python train.py --n_experts=128 --hidden_act="swiglu" --init_std_router=0.0159 --lr_router=0.00143 --head_dim=64 --tie_word_embeddings=false --init="normal" --init_std_qkv=0.0442 --init_std_up=0.0442 --learning_rate=0.00858 --warmup_steps=50 --schedule="cos" --max_steps=3675
Below are experts of layer 3 (counted from 0) of a mixture-of-experts language model. Rows are named router (the router's row for the expert) and show model dimensions 0-127. Each number is 128 + 24 x the weight over its row's rms, rounded and kept within 0 to 255. Numbers have three digits each.
After each expert's rows: "comes before" lists some tokens at least twice as common just after its tokens as in all text; "mostly gets" lists some tokens that are sent to it at least half of the time. This comes from a sample of Wikipedia text that the model never trained on. Tokens count by the router's weight.

# expert 65
router:112133117145156091149129112140151123150172129100159149130151120120141117104114090131108134091138145143143125100125114126124106112108140128127136133157126121137159143102102184119154095217111104152091101124144107156110135127155102107132134121157114135178139113136159129139113134073099111148075182115112165119151125117172110129117129100132116109152122142078090112130153164155112100171107
comes before: " |", " and", " (", " =", " were", "\""
mostly gets: " ", "i", "a", "s", "ti", " i"

# expert 4
router:149122099116129135105137095162110099176130151128143146145129135115102118103150108123115133141160145145126157107095138130184112148125112131126164153131171124151186127069112160128091134166122133146089117111136145141124125144149123117129147104159143185132133136120137120153163140107082142119173168157093143119164123169104130159122102134091074145120123145098139116103092142093095086117143
comes before: " ", "\n", " 0", " 1", " 2", " 3"
mostly gets: " |", " game", " right", "ama", " in)", " Texas"

# expert 14
router:089114147157117142181130162132101166096089136113121161120124108164162150099172145155131127146136116122099141111083124124161098114132128148120126096108110102085102168141174128122149139133127115110154106152113125136201157104121179168116102105129113150133159135135127138101102125152127115120171184160115152090123131138148110143109108113111125137114126117123120183107149109131097100139160
comes before: " of", ".", ",", " in", " and", "s"
mostly gets: " team", " group", " film", " city", " River", " town"

# expert 124
router:129139123145135118162149126119122124162120128095101122100144142104155140141112089122139137121119144086130139122136133092116134154153124071114162129135119154144169108127188125160146123164116141132127152137179162141133107171104149143134180094110140147155074142123128146142160197109107133135122168116155146173122143155096113162131152136102121142165162139092092174133149112167130142141115
comes before: " |", "5", "4", "6", "8", "7"
mostly gets: "9", "8", "7", "6", " 13", " 15"

# expert 19
router:162142121105135155100112080147096111137113126091096073139129162149109104117122105105135163149162157109102129123117122147132081120108117075145148126153144113098180141138118155139107171157129156125132134124111092149128081141122090164134155106137120113128146140092093123137149137113100132090116192149114145127140083150134126092106089178131142144119179120094115133118106136129124108137149
comes before: "\n", " ", " 0", " 1", " 2", " 3"
mostly gets: " |", ";", ")", "),", ");", "5)"

# expert 51
router:141119097146125104160156115170161136157131157114126153185114136146087164100151116125139113130111118141127148126104119102124109148101095122127157137126119104133108163106189117119105168133096105103150115122128129155137144128141137133072121103140148149161131144136161136113123171100118101099162196157120153131166093145137138140141133141115122152141127143133138167082126162115052169135120
comes before: " of", " was", ".", ",", " is", " in"
mostly gets: " film", " him", " art", " Film", " production", " game"

# expert 49
router:129128129111154104143113135114144143144128110100151075120182127109130151101138062148117122132159139150125110076135125076134106142119090141106142160105133151147143097087177134088140133114093090106143113148110117137088085137124172133116104161148145106118120151118105127124162126144107124091137120116096123129107124150127147119160129111088116170197165116135086124135104093139114112108147
comes before: "-", "|", "\n", "The", "In", "=="
mostly gets: "\n", "\n ", " where", " same", " along", " next"

# expert 40
router:158121080127140126084124096159144117153125154113135091114141150122132140077137079128118176139183134166127140126123166171176135114105169117146130164137145134126179174121092147142115153183086141150096091105141128144145131130142113121137137104151132144145142147098107123116170161080074124123145150165102158096171128119124121137125104136123113133122137137106134139092128120151121139128125
comes before: " ", "\n", " 0", " 1", " 2", " —"
mostly gets: " |", ";", " Lemmon", " 0;", "–0;", "–2;"

# expert 73
router:142167121101189122128171116131124125128149096106147118145132104144120150117131100109102126118176104153157120115178117160147116118111166098112151134116162107153127137137127163132117149148151126126133138158142160150108135127146098115123151144109153178098091140118169146160139128117132102072110114125126174154153127146073136146116110092126130132146122090124123194137111188100091161144146
comes before: " the", " in", " by", " to", " a", " and"
mostly gets: "ing", " became", " used", "cted", " joined", " worked"

# expert 47
router:132119122123133137140115106114146161120075102111141147138093119099146094139176138124129105153124131163124171158103100104161073115098118143149160100131094129117094161138101123126154116131130134126094122101147151140163148133173154119117147089106184123169134152101147152100115127142067136064140186137084120125100152131138125098108159117125158120092111122115127149129153137146121134141113
comes before: " of", ",", ".", " and", "'s", "s"
mostly gets: " University", " School", " York", " City", " State", " House"

# expert 56
router:115122115102170154170111101100136128092124160115110155165126134112090155126140126124088112116176137145134136083112132108113128103079125152105138136111128137152147114115132145155134144150145110132111130117111137190150153150147135119119139089164179153107048142159118141126138144094083101135128196129098166154114134118155107104127165138120114107131120109085100144103125122154120133125154
comes before: " |", " and", "'s", ",", ";", ")"
mostly gets: " York", " States", " England", " Paul", " USA", " Australia"

# expert 111
router:096103128146135173072167154108131134158116129137153098128132087145144149160084147123106142142114137119140105129139140117128138088140127146149136090115148133083113158158117122142087139119101139115132107118122139102088150113112144100127135191126123130080146099144121124168115116122124118148110113098156098213088146140139164110165104158144141105112124173156150103125089150131145152132155
comes before: " the", " a", " his", " its", " their", " be"
mostly gets: " in", " to", " of", " and", " with", " on"

# expert 17
router:186117127094131174075115045129123102147114145123124086142132154142127127085123120125133154163138146138121131140121147145144115112134103141179120113125140158111184175138086142142095160129093169136096139091102104117125099122150106126156114107115089119140143107129106111101180128123133137112138145148098135096151112121120111143130063173138131119104112138093135125118111117129126102123151
comes before: "\n", " ", " 0", " 1", " 2", " 3"
mostly gets: " |", ";", ")", ");", ":", "s;"

# expert 114
router:101146137133167145151148097129137074101122177116186115134140137094055139144131109136111141097132107127153128099126136130135130184097134139103168160155096118156120115094126135157115145171156131153114118117140160148120127144113126182092116109129136147119103136089123111139173150145128118111165189146100139122131123168146107109146144095143098123155158123134122134084108108163108136135130
comes before: "\n", " The", " He", " In", " It", " This"
mostly gets: "s.", "es.", "a.", "ed.", ").", "e."

# expert 113
router:148141131149125112120151149114133147102127141144142141128113107113077191116146121114149132138158073128135125086156154112132104117146107136157129102092151149109133134121148117138142155169115153151129139122144138124175124140161140135098116166083133187156090129119113131125126179124128146095095120108130146089112139158107119131099132076094101170115119042107113126098096134130106118136103
comes before: " to", " in", " by", " on", " as", " for"
mostly gets: " found", " held", " based", " new", " announced", " However,"

# expert 0
router:143127140124139113169166123151132123147124111135129125110137162087101114113134087141106116145153121143104088099160101076116155145124142138110129207115113125140167095061152121110114135158083077136173098125110107150085113127140133120139127126132180142119135112134114133117130133140117164104120157142125169160138149132126118115127119099100120140146126119162094152121121119092093101103194
comes before: "-", "\n", "|", "The", "==", "In"
mostly gets: "\n", "\n ", " same", " following", " Born:", " MPC"

# expert 104
router:119149134121163092130157134148132157166149135112105145162104119132151135131116113094114109101136128133142149133138152144129128114121112090118144160120165145130175166136144153160135119153147119168128080120109181121125147143138121145150176073146122159141093156116118153179141160117103127083123165128118153121138120142099120181165132081140076123148137087124118169120125189121125159109131
comes before: " |", " in", " by", " of", " to", " and"
mostly gets: " 2010", " 2002", " 2009", " 2000", " 2006", " 2008"

# expert 84
router:083139136138132155124106150095137183124093130139087169117145123157116139133153113116119123162147107165090136132087155091136044105138134096121132131109088140137091132156142133136114126091170126112108139145121135132101141118118158165111116114130128125121148138136161153126140107142126156124190165158126157093105140140114130118096156135121135125096086121115123158116163158060122094132116
comes before: " of", ".", ",", " and", " in", " States"
mostly gets: " United", " University", " American", " States", " National", " State"

# expert 3
router:135152077131170121148167150147111135119147109090158150113133134117091133119157094126177111136124071175135112122096132137123101109082118102131152138119161134144153152112189086143147147143113114117145122158117127155106141125154136130122106163108146173125165145084130146111128158091110142077159138148147146096130124108146169153175134139100146133137136085109108134124084147102123143122141
comes before: " in", " to", " of", " a", " by", " on"
mostly gets: " first", " team", " played", " won", " were", " received"

# expert 44
router:113098144155121137076160135105140100159083126154117137104141106143178163148095152140156152141090097152176095113131112165104143092139110144143151103128149155099092124135128117138083113108096155132141140157137125121106134125118131106141113161116109141083146107131129107164093128133138105117118113125125097179124108106136132079178108116161141080098092172160157100140114132104133141125140
comes before: " the", " a", " his", " an", " its", " their"
mostly gets: " in", " of", " for", " with", " to", " on"

# expert 34
router:119102145153117132065149133128154101159101120140120110109144087128169157155094163131152178138107099126174102111129129142103150099139098159134125111115149167085097131143134124168096114113102157131142120163121130112113128099112108088143116167100096141083142109122121134176107136123123118126120108129128108173111128120114168075191103122158135101095110153157142109133121149128131149130148
comes before: " the", " a", " his", " an", " its", " their"
mostly gets: " in", " to", " of", " for", " from", " with"